Weights of a small mixture-of-experts language model, trained from scratch on English Wikipedia: width 96, 62M parameters.
Below are experts of layer 10 (counted from 0) of a mixture-of-experts language model. Rows are named router (the router's row for the expert) and show model dimensions 0-95. Each number is 128 + 32 x the weight over its row's rms, rounded and kept within 0 to 255. Numbers have three digits each.
After each expert's rows: "raises" lists some tokens whose logits its average output raises strongly, later layers aside; "mostly gets" lists some tokens that are sent to it at least half of the time. This comes from a sample of Wikipedia text that the model never trained on.

# expert 0
router:111217161110104149162121122101151102127135142117099098088103097111142170108157114150169144098182121094135147170107199069122092111149101135099129139171246172169145130112146129133124153104130108083134113087104159128105090111095131129103160213150106142188145157132138121103141110132069124178
raises: "iate", "izes", " purposes", "ities", "ising", "ality"
mostly gets: " happen", " seem", " Nominated", " tend", " belong"

# expert 37
router:110217161110104149162121121101151101127135142117098098088103097111142169108157113150168143098182121094134147170107199069122091110149101135099128139171246172169145129112146129133123152104129107082133112086104159128105090111095131128102160213150106141188144157132137121103141110132069123178
raises: "ente", "ently", "ivity", "iving", " venue"
mostly gets: "teen", " Islam", " Egypt", " z", " Alfred"

# expert 51
router:061136133126184168151148100121166144105110145137131107060083074066108153124211094187146119130106148062123127143128094054084121118154128125153139123085149118153169138115113160094133169103161110111172114104126149158110099101097126149104157180183133132136138112155079135133184086132071159182
raises: " and", " of", " the", " –", ":", ","
mostly gets: " part", " head", " number", " north", " member", " line"

# expert 26
router:110217161110104149162121121101151101127135142117098097088103097111142169108157113150168143098182121094134147170107199069122091110149101135099128139171246172169145129112146129133123152104129107082133112086104159128105090111095131128102160213150106141188144157132137120103141110132069123178
raises: "ivity", "uation", "ually", "ual", " reasons", "ipline"
mostly gets: " includes", " include", " ISBN", "″", " 978", " containing"

# expert 8
router:043163151126163132104137142113178137167153177087101119074134099134141154123146076142132166116144117112171163141146100101124088096116106154077102119096174174163187149101154082086088150080146100117123096108148131126168111084078165143070109168196072166156135135158088148148139070154111136145
raises: "t", "e", "es", "on", "ley", "an"
mostly gets: " Har", " Kar", " Mal", " Bal", " Pal", " Cor"

# expert 53
router:119182178091097142166145160103173157129127133091105093128103127080129183074154117143148112127165124058168165160115098063161103075107114114075110109111110161157141078072122123135136142138116087109133124116074120186133092078158123177107103116174128186203135159132125127119153094158108113193
raises: ";", ",", ".", " \"", " |", " ("
mostly gets: "а", "е", "н", "с", "и"

# expert 25
router:138085160137125143145189132121175120080130151127101083092102070101151163116200100128117136111150125094143205138108132050091122066176063162109178147104113167121112140102148067107141186138172100105133112131059193117139133106130104157098157146131141113117148166168112108111190126139141152137
raises: " and", " a", " \"", "=", " to", "\""
mostly gets: " Website", " Length", " Label", " Goals", " Apps", " %"

# expert 13
router:110216160109103148161120120100150100126134141116098097087102096110141169107156112149168142097181120093133146169106198068121090110148100134098127138170245171168144128111145128132123152103128107081132111085103158127104089110094130127101159213149105140187143156131137120102140109131068122177
raises: "ities", " venue", "ently", "ente", "izes", "iate"
mostly gets: " consum", "ologist", " mon", " interview", " Pennsylvania", " China"

# expert 33
router:138112155074103133179099107151165131155078148071105137129038144099123130117126135136151159157148156074177186121023157086110119148131110167112149108111184152158150079074168128150129118131138131134118101086118133141125070073108091178133135156151099154183165159165110102131131094129074137122
raises: "ma", "ke", "ba", "-", "."
mostly gets: "oc", "ac", "od", "et", "ll", "irc"

# expert 58
router:110216161109103148162120121101150101126134141117098097087102096111141169108156113149168143097182121094134146170106199069122091110149100134098128138170246172168145129111145129133123152103129107082133112086104159127104090111094130128102159213149106141188144156132137120103141109132069123178
raises: "ial", "izes", "ional", "atrical", "ives"
mostly gets: " Charles", " Hills", " Frank"

# expert 18
router:111217162110105149163122122102151102128136143118099098088103098112142170109158114150169144099182122095135148171107200070123092111150101136099129139171247173169146130112147130134124153104130108083134113087105160129106091112096132129103161214151107142189145157133138121104142110133070124178
raises: "ious", "iate", "ings", "hood", "ivity", "ives"
mostly gets: " MPC", " JPL", " del", " adaptation"

# expert 4
router:066121150121106144206139183125179108121164090136101097111124063079113142121189131115144137102109120102144146148139106108092105136133118124133118067129145153137180107119138102126106186124185127081138089073042174175100122089116097128118157122161081164146158133166132108157186155155100135202
raises: "st", "Me", "ba", "f"
mostly gets: " \"", " '", " “", " Mc", " simply"

# expert 23
router:111217161110104149162121121101151102127135142117099098088103097111142169108157114150168144098182121094134147170107199069122091111149101135099129139171246172169145129112146129133124153104130108082134113086104159128105090111095131129102160213150106142188144157132137121103141110132069123178
raises: "ipline", "ual", "alia", "iate", "ious", "ific"
mostly gets: " JPN", " machine", " cor", " sound", "phone", " Platinum"

# expert 11
router:110217161110104149162121121101151101127135142117098097088103097111142169108157113150168143098182121094134147170107199069122091110149101135099128139171246172169145129112146129133123152104129107082133112086104159128105090111095131128102160213150106141188144157132137120103141110132069123178
raises: "reen", "ental", "ente", "ities", "atrical", "iful"
mostly gets: " University", " Univers", " Houston", " Technology", " Ltd", " Harvard"

# expert 42
router:149129175132126195125154124105144137122128207125135094123080050109100115142132105137161121163206100092141139168106111110103144124126077224105207108080140121150101113105131085135122153130091103083126125061108132178111116072068129168111164107145172154141158134165097102147151113130141125152
raises: " and", ",", " (", ".", " with", " or"
mostly gets: "See", "Biography", "Film", "History", "Results", "Production"

# expert 16
router:119118156105124211181107156096158151129125119160065030107099133087114153099167128062132130150105088111170149118140113123086136122154161114106142155153137169110141087129110121160122152132156074061135098086081125190143120096139134115063160139189074155106157181151103126121147131136095179135
raises: " |", " —", ",", " -", "ines"
mostly gets: "]", "!", "$", " $", "\"", "”"

# expert 60
router:111217161110104149163121122101151102127135142117099098088103097111142170108157114150168144098182121094134147170107199069122091111149101135099129139171246172169145129112146129133124153104130108082134113086104159128105090111095131129103160214150106142188144157132138121103141110132069124178
raises: "iate", "ial", " clubs"
mostly gets: " bomb", " von", " avoid", " switch", " pull", " Hamilton"

# expert 15
router:101152183095130196120101101084172176136146131099107083063079067137121148130189057108147176120171131090143161128132169103134104093114089126135151143162153178124120110119134139126149138121150112113148074106095159154149059118161130094100098165127061126184147156124092113142151098175079172149
raises: ".", " |", ",", "=", "–", "%"
mostly gets: " 19", " 9", " 25", " 3", " 2", " 21"

# expert 1
router:111217162110104149163121122102151102127135143118099098088103097111142170109157114150169144099182122095135148171107199070123092111150101136099129139171246173169146130112147130134124153104130108083134113087105160128106091112096131129103161214151107142189145157133138121104142110133070124179
raises: "iev", "ently", "iate", "ific", "ually", "ipline"
mostly gets: " av", " Air", " ser", " Che", "Br", " Hero"

# expert 20
router:142149207125092222159118147107168160105125103120100047095054127100131138077159123089146171152151133052155158121124150139123110129106106137140186139151133177148144120132129076090168133131128115078139116088090131191108101110133120146138103152148078156125138163157109068132132068152085151147
raises: ".", " other", "\n", " in"
mostly gets: "10", "12", "20", "11", "13", "14"

# expert 40
router:108089153136120175137167141118124103125148109098138135131108117101110140137150152130162134143221066056128152190097090123109071107100075206128171082092149137153084118092114074121137164117104113059150137079111119192108095108135163168119144137181123168112169119170148110154141090147095156151
raises: ".", "-", "be", ",", "ba", " e"
mostly gets: "also", "with", "De", "Le", "Me", "see"

# expert 61
router:110217161109103148162120121101150101126135142117098097087102097111141169108157113150168143097182121094134147170107199069122091110149100134098128138170246172168145129111145129133123152103129107082133112086104159127104090111095130128102160213150106141188144156132137120103141109132069123178
raises: " venue", "ère", "ipline", "iate"
mostly gets: " does", " Alex", " continu", " did", " —", " Marc"

# expert 59
router:086088124114139156176126107129168110185172131090117126080071102103126148095140097133169136071132090104120185094084139099137102075134089139125112084122182155177147076082146150133105151131178106136095104109122213171126120137118145142134175184145125123160174127141121119105160085140073194182
raises: "ut", "ass", "ert", "ath", "ort", "it"
mostly gets: " un", " inter", " res", " dis", " comp", " rec"

# expert 14
router:111217162111105149163122122102152102128136143118099098088104098112142170109158114150169144099183122095135148171108199070123092111150101136100129140171247173169146130112147130134124153104130108083134113087105160129106091112096132129103161214151107142189145158133138121104142110133070124179
raises: "ously", "iate", "ific"
mostly gets: " those", " Sri", " Lincoln", " United", " army", " hospital"

# expert 29
router:110217161109104148162120121101151101126135142117098097087102097111141169108157113150168143098182121094134147170107199069122091110149100135098128138170246172168145129111146129133123152103129107082133112086104159127105090111095130128102160213150106141188144157132137120103141109132069123178
raises: "ually", "ored", "ties", "ual", "ives", "ived"
mostly gets: " July", " On", " last", "2019"

# expert 36
router:110216160109103148161120120100150100126134141116098097087102096110141169107156112149167142097181120093133146169106198068121090110148100134098127138170245171168144128111145128132122152103128107081132111085103158127104089110094130127102159213149105140187143156131137120102140109131068122177
raises: "atrical", "adio", "alia", "ality", "ently", "iate"
mostly gets: " cat", " compar", " Like", " ne", "In", " ant"

# expert 46
router:124167136120118144153108113147172201158125166112116088061107119131138144136101091097130171072098156101175174121115167098156120109120083123106155115146207175123164083097135087083106163137161126110160124069088121164133071087145160093108139152181075144181149175119114127128186101134107171166
raises: ".", "L", "'", "B", "IS", "="
mostly gets: " W", " D", " M", " F", " O", " R"

# expert 48
router:111217161110104149163121122101151102127135142117099098088103097111142170108157114150169144098182121094135147170107199069122091111149101135099129139171246172169145130112146129133124153104130108083134113087105159128105090111095131129103160213150106142188145157133138121104142110132069124178
raises: "ific", "iate", "itation", " birth", "imate", "hum"
mostly gets: " emer", " tri", " mer", " girl", " super", " fer"

# expert 22
router:111217161110104149162121121101151101127135142117099098088103097111142169108157113150168144098182121094134147170107199069122091111149101135099129139171246172169145129112146129133124153104129108082134112086104159128105090111095131128102160213150106142188144157132137121103141110132069123178
raises: "ribution", "reen", "ente", " exception", "pur", "uru"
mostly gets: " although", " Although", " though", " however", " However", " after"

# expert 55
router:111217162110105149163122122102152102128136143118099098088104098112143170109158114150169144099183122095135148171108200070123092111150101136099129139171247173169146130112147130134124153104130108083134113087105160129106091112096132129103161214151107142189145158133138121104142110133070124179
raises: "ently", "ents", "ities", "ente"
mostly gets: " mem", " frag", " worth", " g", " br", " highly"

# expert 6
router:111217161110104149163121122101151102127135142117099098088103097111142170108157114150168144098182121094134147170107199069122091111149101135099129139171246172169145129112146129133124153104130108082134113086104159128105090111095131129103160214150106142188144157132138121103142110132069124178
raises: "ivity", "iving", "iate", "ives", "iev", "uring"
mostly gets: " 1st", " mini", " 8th"

# expert 45
router:044118145101098171130143128080129143156093125094084136161112128111133178114123117115136151151165070087117191178090116124193084104150136149112118159107179159205172142147169096079123120104092106112157115125105153128135069046096105165149129126126160113142208133138086135166132131145093113096
raises: "-", "e", "s", "er", "ing", " |"
mostly gets: "raph", "rit", " mar", "log", "rac", "pec"